From a checkpoint of a small mixture-of-experts model trained on Wikipedia.
Experts: 32 experts in each of 4 layers, a softmax router, a shared expert of 128 neurons.
Training: a variant of Adam for the experts, 6704 steps.
Below are experts of layer 4 (counted from 0) of a mixture-of-experts language model. Rows are named router (the router's row for the expert), gate (a neuron's input weights, with its number), up (a neuron's input weights, with its number) and show model dimensions 0-191. Each number is 128 + 32 x the weight over its row's rms, rounded and kept within 0 to 255. Numbers have three digits each.
After each expert's rows: "gets" lists some tokens that make up at least twice as much of what it gets as of all text. This comes from a sample of Wikipedia text that the model never trained on. Tokens count by the router's weight.

# expert 28
router:084075095143122130097083145120137082128145117101127144112113135127144095137189152194186134099106151088112115088150124185195090102126110077171141137161098216101133113171124091137157148168136109154167130091111143150121153127132139139079103148089166151070138169108124153141151100121164126181169133155117080124131080133096065085129150098123115139081071186066183080165133126081095076137144175094100113130070137144161063172126164123120084108114100113070135180158152168126107037129134161174086136155133125132167093077189130119078091155119125100140113065110137130122119098098137157122
gate4:189134098136167156061207104094106139175169112099165178086140088170101108058160111119123102170114097109168101148158147122161087097098132126124121106117118116132135144138128171132100162149153083118133128170077117153103155109139127114114059201143114152118119116179145176101171115122133113090120098141144071105090152105150161191125110117136058119065192146134144114075074067101193103171126134100095131070140122153126121093120045151146135106077168101152140163116093166180101121132110150099132241167149147117140125160123125143153090158165102087145125116133155124157140107168075141115
up4:125136082078174094121146155162151137133151137138111083121151163140200146101112114082131105166091085099103076182131098131149175185066073173098143116084141118126089114158189081113157145128184133137147143124120150080123135089133134165137088135165126176153107214077114135135139067093136180118140127109067105168140105153115086123157109132114133166060163185164140137099053198103096121160170075136100136140138132197125124153077111119077152113087159112037100126120091140169170125148129089132157151122151151141154166162123110159143115102175117136118080112094148129170145089143155182130
gets: "'", " and", " an", "nt", "st", " un"

# expert 31
router:137106131181158162131162083129152126066100120178103132143111085116125204180125112104138142070145143123117113176111155099095109126133194179153136147141094094095128113143135142064129175166132139049101161106110138116085124138108093128184071110178089140147123076138143047144190085097150088114164109128128146100148149149085116145161117118117091116092104119129083144070105125143120104129145150078132140124082135169150166070163135150109074085156184108113068108113127116075106109171166118044157131139133149110171125126070171070122138204092155075167109103166149127104191139089116109106
gate2:116185106102135084065135152088057080127138190109112107090177152125074144045149092111121124188137065122125137122125097139090138151058113182129140136140155161076154117154102132083112140087128173148135128127149100109134178134114091170115134093088138151083132176131130158100165152116038049113107149164147139128117147163115155114138111168087141101101137218126100120132127065156175121114094169118125148121085067146088124185138164113119151178187127119166122113153137181128109163116088110144146136080128130113144190067120163099108064125108134094086155138186121101122146146116105079117
up2:138127109133118136130154081176203077114122201089165132121100157125157139154145177197139158084080133119141067196127171145124089120156186140090124092161116070158160124154101132177142170133181089151103156130138105074117076141120146164145111132102088137134159152188099098092109052124062118137135128177114118101158119114141110148171133128147105123108136106089106118083151127081180144166135075140157137114163166161138139120118169066108112165128121076059114133160078151125154173130126112117123105093121164116146061168147163093131175149090181166167112151125068121124138171161216151142
gets: ",", " (", "\n", ":", " –", ";"

# expert 26
router:127090087134109194049108150084100134102166128093166094081132117123106114089130170075114176124165120141111136174108122189075120175149092139130114128085170094165107107164118114127123128136135101079134142136108102114144170173155116081164086078111177139063095066128104090147142109102164147123109141168120205141171070085143089097092169124175093158154127213158135104101141160156116168138153155118116107136172087139116080074100118185101153112083121093112136156110082084076130128131204102117115121122091139144090109132108107090169131103119100078195123181160129121107086133188125119173
gate4:127111208111118145149143111109122103078125134151135155129098075130152168160057131090154109077140105131129088125106091141153117137115116140140164193141146051116128145178097045141143110098108123121094107150074107094197157159133087075142115138131090089104089157107089144043129183076102121146132097140162117103083176138165132161183149134185146055129110124148106118102117197155081111139166158109125128193095118131156121094128135113171172122093103179131102158132088150136115146194088151174150073132144140062144176136132099074111092106125126154172118140125160143097152104159108048106
up4:130094094125093158112143154088129155140116173115120167112119114124103098079101106141136131153146108128119169071116168115124104163134070118140093095102144182170181133104115158096115079138083126148173150130077136122105123092109070075112104141166212103157144147156163065203148137153092168134103156149099119129134088124098166135127106100137122173117175112088085126187221102092126121162128104175139147090158165157145106102145089120122063091105147092090183088090049193179108109129172117133148104121162148170113104130126125094065185148145173149143067114198130091127141145103158095170
gets: "\n\n", "ed", "–", "d", "\n", "ing"

# expert 27
router:067164092108197125116049170139144117173110098126200125112187162163171166160108046093108199132098083133171094165163107104104115078058153140116108094147088171148140094092154154123174120185137125156102136162144143116143111150124136181106160110057097090115105133162169158125139130081120128159109124093146161109147122102169084137141140149113138096113111173149164107126112166115117119137157140169159115104150192139099098197101147132121157078113187199151090191126143137193196097120124130148134124126178097123118080099143140159135143122112098148130103169146117168171178128105129152070
gate38:135128103089167118126117163090091106142157126098102055046131129149141105106121141114149137077154058179116100092088077174048118095088118184127146147159210101155141170116183123164125158140164174078079148118081108161216129169135106093115153126106185104135096167102136128149137128118077084170145097082141141117100167136127180116105137168160106136136071129123149142117155139156131124126149136159145134131136151093075174169102143088184111107054191098151117134152174137100155102166085141124135201067111129132129114144137144092164098119133159116093172115078087119165127099132173086127
up38:109103174135145159077129118078143057123144109136123173112149102087112125097153091123140091174123075157102143162185103127113141108134105167111120093110061215072103151138126143121129128107142115137131131145120091163150083184176154095175069148178095149158084102115171129094158152115152094104113124174098080094139108108157113165128172134148122020113134101162124100172086086149129175130115145111119157188141099187124110105154061131164162130154067133131144181089125095144155164141197147151082141112098096107086086116149168147108176080174107148129146142100139139082091136080124203135
gets: " in", " to", " on", " In", " at", "In"

# expert 20
router:168105122122152138091108135084186144112093075109144097124096151126143108111132179175145168132107104153091124209125124144134162165088120161175119084120158158130194064149126151110105150130138131160156099100127159139109152146082124182162129138100187132121133121092137099158154124071141165132070109146132104168132123103163105149102051089130145087074180100165123136222100179150185160165138121138123102117073116128136145121194139180135108118166135125127119140173167146109099072116104189139070081113100138126160153077076085165125149131157087139117159159177179140131207179096089071141
gate3:111058136081166122144146117137139132162128101160191110149133067118127110157166079107176122077106165087170134117171119128116178120136063155090134118137161144148049110137119133138143106131099091115088103079116197096122086116160096144159103121157145077103163120111144161108181087169149109147078151131148107097175093159135153158121081113154153124133117175119150111144137108172140120079126087177128144142069124055185143175112102113117148093189197182113143118154124162101130110131121199137121065125151159129172128087110074104175135164103153137127130136091126089155191196070082157184
up3:181102087093146099145149174114131104095161127086107115068144110120115168120158117150153110191086108140127075156133124146132160104101093186119143146065133131115119161180099083083138154127188071136173120126136144106073166142143119154109125155147123129101108186137088154117142172170109143115129137140076049162132144133097183154179194097202139146136103110070183164121118149159101131189130121161134160121126173087135206168118114139118082144055163096155141164126125122160081087158142122081195167087127147147076125163089160146161136150117078137122090154092088098181074137128087138152
gets: "th", "et", "-", "ge", "ch", "der"

# expert 22
router:107131151115089142175140097085125122160170146137079177144107150133142129124091119138160132097160172111092164098113092145117123118068099112097123143148169103197170097130121089144100089120101134128148138150074150075145058142118146199143157136157137130146155170093117132077124103050102096083128122094117191126183090144150120162136176122130214047126087095124116130144103167151102056118100136159134126132110157134099066177145107140134154226113096185097193149130160135155147132171135067116168106160182071084142120141132100080153126178159120117097127127157177141147057133143138130111
gate3:155141058138163105144092120172092074099083157137149108046095150106128157161075131107115194120139113146173133108135129133159133153133134107148095142099124113114099179150163154101126185149147083116100158143164117155141159065129119146148134126090133115080157149109125081083131158134157103101152073156155118169116146092204078128145112163081147113133077111126100117120118038137119078174124107133184178170111173121091167122100149154134128160073135057117095194168142148129141156175126115075134119135173174157164171134057129075143158164079081111211093098110151102152135133105148098154
up3:190114164104095103075131180100143138091107162145118079101068112123100217114141180079096109131138072134108041167152100129102195044173153119123130090124092127136150103090065112126164097131107143159174083062170149134148170167199141118136142163140158134159128125199197138095145134107135086128132129097154123136166162159071160131132122099159084117150126103125167130170201137141132130056139123143123109095119121127178093095111093130058187109100157165127135100122172122168090136136084122097094185124125137107114115105148154158180128116157132166120156114133162111110169105115101125149
gets: " was", " is", "\"", " were", " are", " first"

# expert 29
router:130160069139118176110081158123082139139106160165090145118102112130111128089167117125142200154095184138113159123141106096093089091105130138166125081104121117204074132141096084116133163129101139121085157077092102112181113110208152142183180151105131179150130142126160120096144119138077100085139140088160087111147141133161133151138165095128123075144150075158106099160175139143171114163150171113191120138151108147112100152173056171179132115205121119051128131098100092130143121127150051166105112066134109084102122092162130081155160181194181145108086084154126124110101090142122112110
gate2:152132087168119122129118131192146169139137165115092116099140085169134175159107157101102130139175093136195122161156125107057109166127115138151093165106145128099091097168152130108140140119107187127113077106100117164133146133127145090067125092161127173090105085162072097165128110067102095086166092127104143176091148167124159114096094136092108145144155159078119142162120146057115154128145130096158100142169144186160142138073057085182122099125144067141096154145098099181157085100104084150184062151177103057150133174112137086134162169108112090082131122146157101118064131169169178122
up2:166128139197162078120103103168087139148120165141108125156127096171135127107080113100152096150178161122208106148182102081109110173111127180073179142102086199124105073100121162095115155099132101135132125127142143098152116109143135121116161118150134146084129080204144140107083117059138108158162197064108110151114171097094092121133083113144116153194070124147114109167150187087114150121163139106105145120170196115137155202108135111140123123175125123102123125152109135126080075117082125123159137154138111105189092170092147104135163142129149085137179121162196110106136102192208133135
gets: "ly", " also", " be", " not", "ni", " then"

# expert 3
router:131128156137088139188154147175118156083127132119115105152162111076100135070143112138143099110121143154085116091132123159131096184120148109078175173074164095140193097133179157091133142162145121139098101094153130108157078107140133133160096099186136152102103097169138152099220128105121145110077162158134105095119169133097101128112129050108101212119160119127166171137104089172139132100098105100112123078104163082099079127132114114141125175103171140097134162089140115177104191129073074079118204071136136132181187145089135192141155089113092128165113148058136119092125156136143110082
gate3:133111060109137104105071119149172115117130114179203106131069128109124135077102094167130173149076190123135175141148166119169096112065128102131111144084121067129061089142129126108165194171097126148130147149135108131119115129106066168117170124122110067082159170104113132105153126108066121113203144131099127019139177069104115130130095120164077130114122098130140129132124158092108215099137083093110138102135104219157113113131110079107094124126168188151130115104119124130116118131130084125176125100175145145143104144116130087134096115121095133114064166069169138116140186118143165122
up3:148104117107155130153103158155146135093091182142117079151105144137145095147097064113147173165134107062105169112082098152183082158151098072174124099111126122084077163080064104065111103119114146115109084093048144122159132077109129094141095106072094052114188124077199093154150123116090115114119142118091147178145128139122174121083110147140160100145110165129122104105126117142119127097159194083114058091126094180130145130153162113107165162092121128171133106132109135140120169099120121096121140161178168126108179121126115147108137167091140104129079070085097156127236147105166153138
gets: " 18", "|", " 6", " 4", " 5", " 3"

# expert 17
router:141110170088069149084075095144087115149081179117140100127138130115135170098125130116095160127050131096154157099138145180084080113111137149128177136126149164074138132084135084121142154121168124105151190173107180108097109116166152107181089096105103163163142076053182137155126115112169140134175128138132116115063138122155164101145151144099121102188156089079120129076121100122124163137096126127170132180147158110142120125102158142163084131107188083122075136086148138076064116167124116160132138097063143206093103123138133153132063125145078125086150178207107120153170180142095087128
gate5:174193149099143121151058221124163124125146128115134112109121179127139108092097092107140139114153139134147088097125180089051112133125141093120116154120129154119098138109126127122102110110124156119008136118138162093186131153090130064121100138123147132121058129091108165166126116138172123172132131086111098203149144078137157124186140188141156146144129159134101136191124184150102102149104113053091159151107139080161148164157122118151230181118079146115135144154158157076158146104163124113126145105151178128174136108070097107179141108061130138135137111138063164117142100144123131171
up5:104100183117108148173122138128154102151133129154154104161119171109150143122120129117104126145117089137170069172135116128165173173158164077076090109166161166154112104160135217111154106123172176154166138105147121113164185179100090110119083103133105203128054158142149147156138114159148166132132143123108119098114106146111085115098122174149101121160175160086169061079120108161152108190165094175161137154178129114081078150070131119092185135132134084086098172112183123163107142088130133118046181139131193061109121116114128080132181109142122127116190111111118123140165191164126133118
gets: "-", " \"", "\n\n", "  ", "/", "–"

# expert 24
router:154143163139106093145081095169091126147121163077176153075127120121066184159065086132106155171142181147116132130119131135122128135116107133152107138109129142126133135098108137148125072135173132131186150113154137097177087119192148093142164079167107152111160140151091151148099170200119184121166122134134105096059150190061090145115118135114117062090170094199134138140105172128168120080139070135164094117128081118132200102146155134121129121137111176184142094122105107176087103133093145071056134134152086126109097161146174099084078133101131138175126111111118143135099071046151079143
gate3:126144076085108152137092151166095119158159160131203148199115107110100106096116127131185105087142134101124167104123176081070116142149125159144105202083099176145140159147088115162055158119156081120084089134081149145101164162132148117112133103087118123122178181131103148117092116099138175135187121184116124118102104101080128080160139119134080147097093160116117127129121136055127100075161076180098151136145111130117140173068111130129133166150127164200169097143117115165079081121070087077102095160163153107121081187113140128096141135112137129174175102140044132101110173102156091150
up3:158155089110131121089190092145164125081078115108163131119125121158121164130145110089139108118105120108154132093124136103118092112141079200103060115131116194157109098142126176036138104213122123144095096172122140063177190125129192128154137170152097161083115147160135108152203177125121145120095100118137128104091091103145133070142134046126152103112119136115167134114109152117117137123152123139060117176100167118079126146130108126100183112115125217137108159157136139125083178104123117112131119181127130077074159182144156166111155154132089122160134091138105091092034150127154174094
gets: " =", "er", "l", "n", "m", "ta"

# expert 4
router:131178153124072119162175084126097148080117135079130162170127114083120090062143132147146088163160073120145105101138121053141145131092127125116144174162113194124126085146121180131123070114115155133085118097140127038155111107124148087167140171172144164137154097208136189154100105059122105102136174112128184162156142137101134159141147097114110173121153074101157117150190064172102121078033114113085144136102139076100125182162083118132177143129123146141097184134147111164143126146089164088139124099103133157166114137144153184123178147074125146120150096185134102132153156143117100108
gate5:152077174170132121115155095081153144161078133123099139118107103157132150105092109143131120125135152135143068140158071101193059128093107100198190139135131095104095160150167133128092118096120119109157083104085128155123138152135107098160094083156101095137055103072144063161164178065147066128137154106077115144096174057114066099077116129168153153120145095133127056118136215147118166140154114087139131193112142177141072134140128143124142127056138153152110169112110079147095064173101092136130112112141119145144153153147085136152151188136188141111153155165085141153127122137148148131
up5:091111151182137109154183110179106127125100146062181129153140121119135097075204144149149099173118135156160115176054145129135140082081115078140132127166180063084108128103109173142194128156135126133049077126107128115138151165142147148075126096153079127139124139177146105112168157104200114164118120043197173097140147101150136096158128103127139130101142115144117164126188122130150177133115159137163194100133158114130123099197149118090125182118152197151114151139108105106100153113122070141201145164096134186141125142129111148110134165110136132143128161117126172155123099132161075212
gets: " 0", " 1", "1", "0", "2", " 2"

# expert 1
router:152133162067167127093136117112107098121115169175136088108080143149170097109153101095092128130128137107057119117090131150181072160150099135128104104144152073112088190143161084149122170131129076111033138105132136104091102061124112105107092147137097077158147075090102102115145127173069156207133143119180199130164147096132101170144084146154126083105080090094139141163144162061114112126153079159103122114152206104136141134097080132194118192104166159137135180087109116175121139135163134165108093101141104092137178080145081146126070131121171148109142107129086126146101124122116101152
gate4:162118159125129142149102124073144079125133139147105108156095062146152160144115094047104202111127175110097040113191100121192118083080125114167067135108136153083059187116112079142148195127092117155076083083227136164112143178165086153054163132121166140158134099119160118151108151158112117156136097121103140138123152120098127103140120145176132124092148101115141159116093093094149117135172137106106115152138071142104121142070114100154121155123142199105122193123137180099140146131146128158154100110144143104127147098122109134128100167139165154119158139086124122128203093162158105209
up4:115137097129053172124098136089159084136166158103131152111150151117071160112101157155170158157121162124131179113079203045146172225174156142049101189102183129143143150133079129098157102070127136104170121080114203090152114089134138166162126130117131127092143144134102115175112140187154115165108114101121105102131088087164130147125154166117118093158069150095158079145182091079160175119140135136138109175159175147101140133184106146113133094150118139089120141137096146148150163091109143100138128154134096192138130164138102116118157165092112107108116104181098171126164175083154121064
gets: " as", "e", "t", "le", "se", "I"

# expert 10
router:080157075133215158131139166083124099166171084098211138132171075201152049114112100111170173171111134111109108155124131089145141193078168211111111148131100138074172136057167157169097123150104140145120148160162111154111169160112113110120147118138178094084153089186143201116120157067142116088072172185140110136095139097108105087134117162103136144148131161159167122135136148112139136118158136112146114163150125162152088142106121137174156105143193140111131156099101126181131130134108141137120105128123098116081143149083204098102156120094151122055118172114143126117111110086169121146
gate6:152114118146130125110117182145108137120158108125102128149077094108188113124114180112173065142078049151058149092138152144146168124186067103116133211080085172075133153154162100107169139155102179145142104120161137145131135158140145082153160110094148100114077150087112104142085073171114067156129123110113129060137119152087110108185168112129132139127130134119126128145096140117140092113148106151049187130155110093147144108113100162100058125118138151088061103168130075165175133103126122092138197114086136120158109113196104081202117129081079153120106170152105138146114178126107101106
up6:110052086146128074130139129118146142135132153165105129125096083133174044103137081150181174166145175114082152136079162112141122090154102123152113172140179100133135154131150074092151088096093161131098094128185133139127164105098115102167118095147196110100177145141083117164145115081093166113160157173133094124120126144092083113150125152163105109098151144143138133162082135072101080109111140098200169189085167180147173116086189156154111126172148086065131162124082088161070107169113166166159119125105153158117120126099147104153131172153124064117117202146154157145172110108176089119
gets: " of", " for", " by", " with", " in", " to"

# expert 13
router:115135133159119132083125129116146143102139106154154119155107155142134154164121160160120125127153141115178130140063204158158121044116123050163133118136136040127098133115101183138076155078117134174097144138173161165117139096136123136105106198148095075097115171074084123069131131143124143127101156129170126130105156092121152164117100207117140102100136163129082170088106138191135160108087105153142118112189108158108154159101096151101160086128119065112091084098136107174162164085144131131132083164145191075053112166123100176059087100166138178099122080119137106100111184110126125163
gate6:130065181153122118114158110075128148185154170138159160113172104132152080176135055114102109108155187122134139114163119150132075146168099180152150111120138133107140129116150128104127161153163132091139117075109116120103156098148182121135101157081114203159130142085096140103091169149128132141128024156094119146097110138146109166118106180154094131142112160146143114156097120132076088129153078173165108127116156116103086090118175154092126143139139153141155195148132109131092057134144149144178178032185105130078127187087115153098102128084171140192124171178166075131118166103147067096
up6:123108143123174186163127170148160072106137209100195164077194059128090119143136162135185129153100170104152121149058169118132153134131115144116188105108118120115211139158112095096130099140099146120141123126109101153131167130191112132171183178077104086149133163162129122112156137122152153145153110140136127177077131192080086142162175098136122136100146077104139095121183078140090106104139148119122091081119149152131111111135136106163089146150081190151165185136101138121182112166169149085103062065132153151160177145125140152170179157134131144109138136100138076134203159122127158155
gets: "a", "n", "k", "e", "h", "i"

# expert 7
router:142162162122162168119126095104109173196107091094151136051181127121104129125097148084121102111157127146151123194172157119146141076163146073131111133116123139146149132138146096121068054122094125130101121155154143113102153157160110139163107116104148068161100147115156080134131109158132113084149084124094158102062094108140138160151077184106101195097128149137119119073122155134099163181113097133155247121106097088056117090076106095166118127137086154210151123124155138193144116135181135132149140160105136138138141080134114123113122130101127146132159081097136149054180085144086090196
gate18:086120092143159162134124126145083123094112135147164166160155133116077235171143099134123114137180147151138117168085061083170122095185114138110162139166166110147056133080150142147135092142157182089123127188024170171181068182111168088104141139090160127137168105112154105138149097101154182129101139168135107136144087113147116089140079150133126132136098079132139143138142137106091140097112124127117121165150100115085118130096115110135182077093115093154131173106123162094127118137107180164137190069073189123153200128092107173119140169098134125093110141138116146117105140108072062101
up18:096186201208153103099148119097119129128182140170115197142116156107128070106156161130174177146109118220042129137091131095083088111131114133132125099097130132138122102165132078128107170116134099168126060078155061182155129100149151077134118114150109118082116191135094183130140156168143110135192137096127102117074117096096216098083171123144151129154171160131111152142122108134124100067057165134116116158081120153178124114160124111109083080150121149146141175157111115167154119129138060118164090113124053127129118135181143110109092115108122126178102157127131152123148134138149146127
gets: " a", " his", " he", "s", " their", " He"

# expert 23
router:121097155169144108176142109105133123034182176090108157144129103092104092052142076093119081107135101142140161151101156135149148084105082151160203096164182171140156112171105164173147158095189121174112134131127117177115079130056159122134146109141124139144149124117094112165106137086142128101109169077100101108132109084103109144160187102129105133124177137087119095099174140064093134128129078085141132084158052039123132186100118136163113101094146099176105098153128135143130195142104132147114165129136159201131119099171193121156131133138139145150146116110132161090106147103145197100
gate7:157102189145114201108101186103172068151183116143087102135121134091095121128128156138157147117118123177198109175151176116131068120083132109117133113112140123117041156170116150104147124102124101113129175122128198116170108166051123118091202125145179102145175117157084194112101116164058170055159125133150082150137061098114109135138142122159120150115155123077142082089141121114144118069087163123085182114145090081132143118121120102141111103144131179105148163160116142144128189151150165124121131119187172115129104113113069171145100206126138120173124102110129179099134122098148111163
up7:190136106112132177110181140140117133172101159124160155212135087077168141161110109133134157096084117136140132140123110059171094062072155189091107112144130135074110133150113151193126129121092140140098117144135094113150139175168124191052115116114123133079137115100122081121085121108081122060135127144118159120126136116138121179116078143127122121153072055171095187090168136086169148166156120170104137076145159148153205138187116064088101075134151117149096133144105103068126083138092136101156148150092121083131182098080155107161175145110089126118139112146114122188163169139130153117
gets: "=", "c", "di", "}", "ci", " —"

# expert 21
router:071121082102191104143160138165171119186114128166104096135161107171142122186098133123115136133117118120105146122112077150150126154147146136117100128143119139155081095119090208068152123122118093118125134131119131142043144172164118164146148196060113151169144160094197128122138102182098173131062178081114156157071142191150126151140081087144137108115093171151096119159182109121109149144145113112068126185057090133130124066094127132171111112112094104097155174165124152135216107156154148167211132123109159120137171106144143139110138148113138173139139172140084093173085126092127149089
gate5:131133089156181118165086152116173122088107171116097100156129162107160061168135169113160104033113144172156172130112103141131195123057154133085126097103129120104107183083114146118125146097156192154098101169120173075122143149096167187106108102091140143124113179145142145114150155115136121152134085095123118107106110145150089151143107103167051111158084140118133156091130183073071167170187054168095152168161128114123135111094093095077117117115123137105127159180127133116146146150157114093143123112104171109117126140084129184118031165062082089123142134092111141165165167084119113149
up5:138086095028123111146083152105105126163092159106096113144118146150143148115126143167096072044115134140121086134110152131244161116111103094132119144130140098154073163127099129107157095164118161067091127115161135096086149081091119082130092105148115177105127159148123113112162168113124111128106116126164135152127095108096087198111147114102159108098124167130157203107150106100149194141188173106156157146088145177114137113116166157155085115142079128099140148160084179080121146138142119115121152201103112106089171096177177078110089141137105159130181112083086086189088160148109088134
gets: " and", " has", " had", " have", " &", "op"

# expert 2
router:106083116066066122144101137218168102183143103072126166110179170125181106143088142106190124067130143162158158128108095101073098124122188145095116124093127144135078159166089167102070135122131166147110151170107089153119106082152112120113155151089163144097172132079106135075129160084115117143094085140137183131121186149138131096119110167124159075133150085147118110142206086156152123151104182136070193102107163171163130096122122149106115156121150150200117110151147101094111131103127205118073089133182129147120173164144109088112156117136092087077114134117111112174150138116170097110
gate41:163176083097101117140098096148156144138072142176162155153099196118142093169157116153127122140139183143138121132148141130121135156100146122081175097100157195106119095138144163151108141129145173138108113104204161132126151109128103116090139107112116124176095151126076067131152121137096090106137154040145170147120100165142113145157063130176112076101156183064134116173127104158086103147130155124133075129170060136089163145193120132134246134082094190152125129136189090135200125095149058162154138115079150137170116129132100149124100112148118115135195182107144144152130089131154116132
up41:118203106144090118146115068154200185138109140101123094133140111163078138088079141190084095133104122097092095095069058091144223128103111089119161088109086136097113096087131116203184134095137130106121079096095156090122111165083160142129136143148139143133077134112111108094132094177178136145153171126139159099161144117137137112141159145143166137104164154147158085113091181164077126091108148138142098074149157116093139125139133156143164095090153151141150084127140071144135128141142145130164127067134116155009106142099121151095207137143143122123109074132198124090114125088149114123
gets: ")", "=", "|", "-", "mi", "lo"

# expert 9
router:140111157106138122098131144104095129067092120114123144123140081125123091100202118129071137116164123143165137081107157152132041143076114138160158185148084107135112155116065112128147109159156121113150147164117151137120133144085114094129150111128164159162057141172106148118076120156147095088118115157110077187159111133130159102137132112124048133117136149164166176205123101163119093156203117157103193172129165129187125094082129082108115105123062162120186061192138145079140146122139095138146130087176135111145067124149144128145080120141121084079101148135199166167141060169146159127
gate2:119166083119136130141153118133163136103114142189159155118146149086179155101152084148144123163140154121149160160154169063109110159132196079165137106150078075131160168197148148234091088130117135109185148115126083102102128150117067053087133088069168070116099159159114151136169083113109112211198179095149123129161151130104148142117160109144074139158190187107155113100107101080118109167167095108113123158110126143146098153139165205139160121113121147123124134121138099133168161146126195175165127152108144077133134128158113140130125181119158076114106150135137100159088121100099128165
up2:150115115093151142126158148136096166133158122105148180107169136169115152098092068112139162188115118088192131132087122163150082116121168149108162196075106082102152150160155114199142160146184126156120135123122092130130072187189122112145137140121145156183178108114145134126102140150140065168130158145072161180142118104123140122133197161142143113133099147145116163105113102119141140108157203114120093102192129179132133139093169153092182166142077108200161188166201149142171149144164157134139083129151160080077154140160098121172117134126136181080193075130158134098184119158131114143
gets: " |", ";", "ti", "si", "bi", "\n "

# expert 0
router:159133150076082061115118188104145152140135100124143131125099110102164151100124157082080141160133133134132156082083184189154147118133062078174110130062114149145139177125179114199163134097139158168098090124152088099125117167101142141089121110173111154101078121086185118124095137175088173184152119072098127123141137097131105139159134118168164174123133159142164103142085093136157114092141150154106060149146131135132206112151219063127179086107126132109121152121147109107122150124109143135118176136128196161114119185073124165145158083145169150136113135085116075118071107123112192176
gate6:166054149179132149161105128141118108149089172159066170162107166173166121125104139134130128108137164090099101120145122153183163159110103163142174115071103097143088165182166097103174130156135101136107163171131148061074046145146137170136168083114155079179129102188071108151138119103144076135106125130091159157112190175109122110123131146126098098084146140108074124132165126103101133097143096091147133093129124181113148131098078123128120117118074090129136134107188145165126019100140111150082121170125100079136133094158099078140152170166180166146127084203151112134102130137104089099
up6:073136115060138107049114151053131115138180180115157141105143087119118093143166040139135171100114145199110086169144115113143109144156073106162083164135112152084071134151119156144133184090143159163152121125130139113124127079146081135092117142206091135126127166128150084112114128101172104121142075135170080155095102123073142141129151156165123123142090146137160111212122135138124141186113188147164119151129091145137118146186141110114207144114092166115139146146089075148132100158160132091130102104206125089144132149140156162145185108083114154079118141103111078098154166111066179111
gets: ".", " that", ",", " it", "\n\n", " It"

# expert 25
router:097126093190145121116140125168115129130072125111142124166069064090102090145119136109144089063119119187158092115178150080061144160159168135146114089113163111106105175126147161117078113190122128139122103145093125102148135145093155154118134105165125130153177126146119155104159171131085139195092162081130068113112062172159176119141181063140149126137136122115128127102134115108075136109107185077123091108167088169122119193149106098122137126139138141085167101152165186125136120113087135157157135205107121040173144184095052169086098103059115110108110097119108143172127113117127165169
gate4:121178081108129143095158129109096160113101095114127123138139150098195099151105102127157160110140130133183120093155048098085082119104140096163079147116134203081100133157152135083073111134141094159170094078143116157121135126074146073112123058074144108141128153160110112133119174175111132128134151133157067125126073139149134122101106119218100192134108162127081110129119170117103149094091114103068138122155157207070141134174107154115158153137170166127146074156097169137157138153104140093122111118110088101097144161135106184118122184073172069115176151097151201128080180160141134110
up4:138191079122104164113137063152120126121077134220128135102175161078139084142119048153129162098106126129161092140159148116050149149115157110160114185133132153158128148099111089147149149177146097204116119151047131139117136131112144104183167133083158134144134186235087145055135169109169147165143130075126076115136058133152105155102106144136135167120153151177123084146125131175137117121148167070108115109115114169128140109166098146131121122182156173183125116129091141115104155176100158152161145081094139101117123109181130149187074122130122155170101131121150111132127171148176131107
gets: "r", "\n\n", "y", "or", " /", "mo"

# expert 18
router:106088139163145110183212111105102209160138070184070140138160102159139147160125155108148141111132161156149168115127107123104166103117114100167136130184122087138100157121047155065171136114083169088131109102176173187099140159096124163099123093077141137147132195093073124127146124112124107140132118127144056192158130154132131108152141136120096199142182099120110127104144111074119105145178093120168179145148121159139142124076135100162106079174143126135095080120144105135092037099155089107110093115107081070168143124133136083177117075097150142167141159147161104146119120160139125182
gate4:155141118136187089142077111121136131146109168141139127160091110145145164163129154118126139129098087139174153144138128152161126135122173096173054094164200098073094096186184165153146168064061127162078154151165124170117161095160121179089152126137132127109171076156098069105084142132136072091131125119141131070113171137139087119141123176123158174065123162081164084100138167115143180159111073168139136098176085086098097162098153147162176130135140121138128147156076102128113131128060090123145099133087171121106071133140108121180150118138098165196153122107126129136118174139055069114
up4:139127168089099134097153111101111146075162172101159095041098131152090115093145085130108113137100151109087100133111110152063123170173129142130198131109029123098140148099051121123099161209169125084169065162138127093154147162108138130163073144129186141146176127099150152115124096139101206116142153051130156166092092144092169146110138130104114117151107156120106151146158123151152124119153145083098126116081174148152092101125095104122128104140120103108142057079117198137131143089156175115094135158146129164101123131147136115097081162155169055112116110191057106102136131095130135165
gets: " |", "-", "|", ";", ":", "°"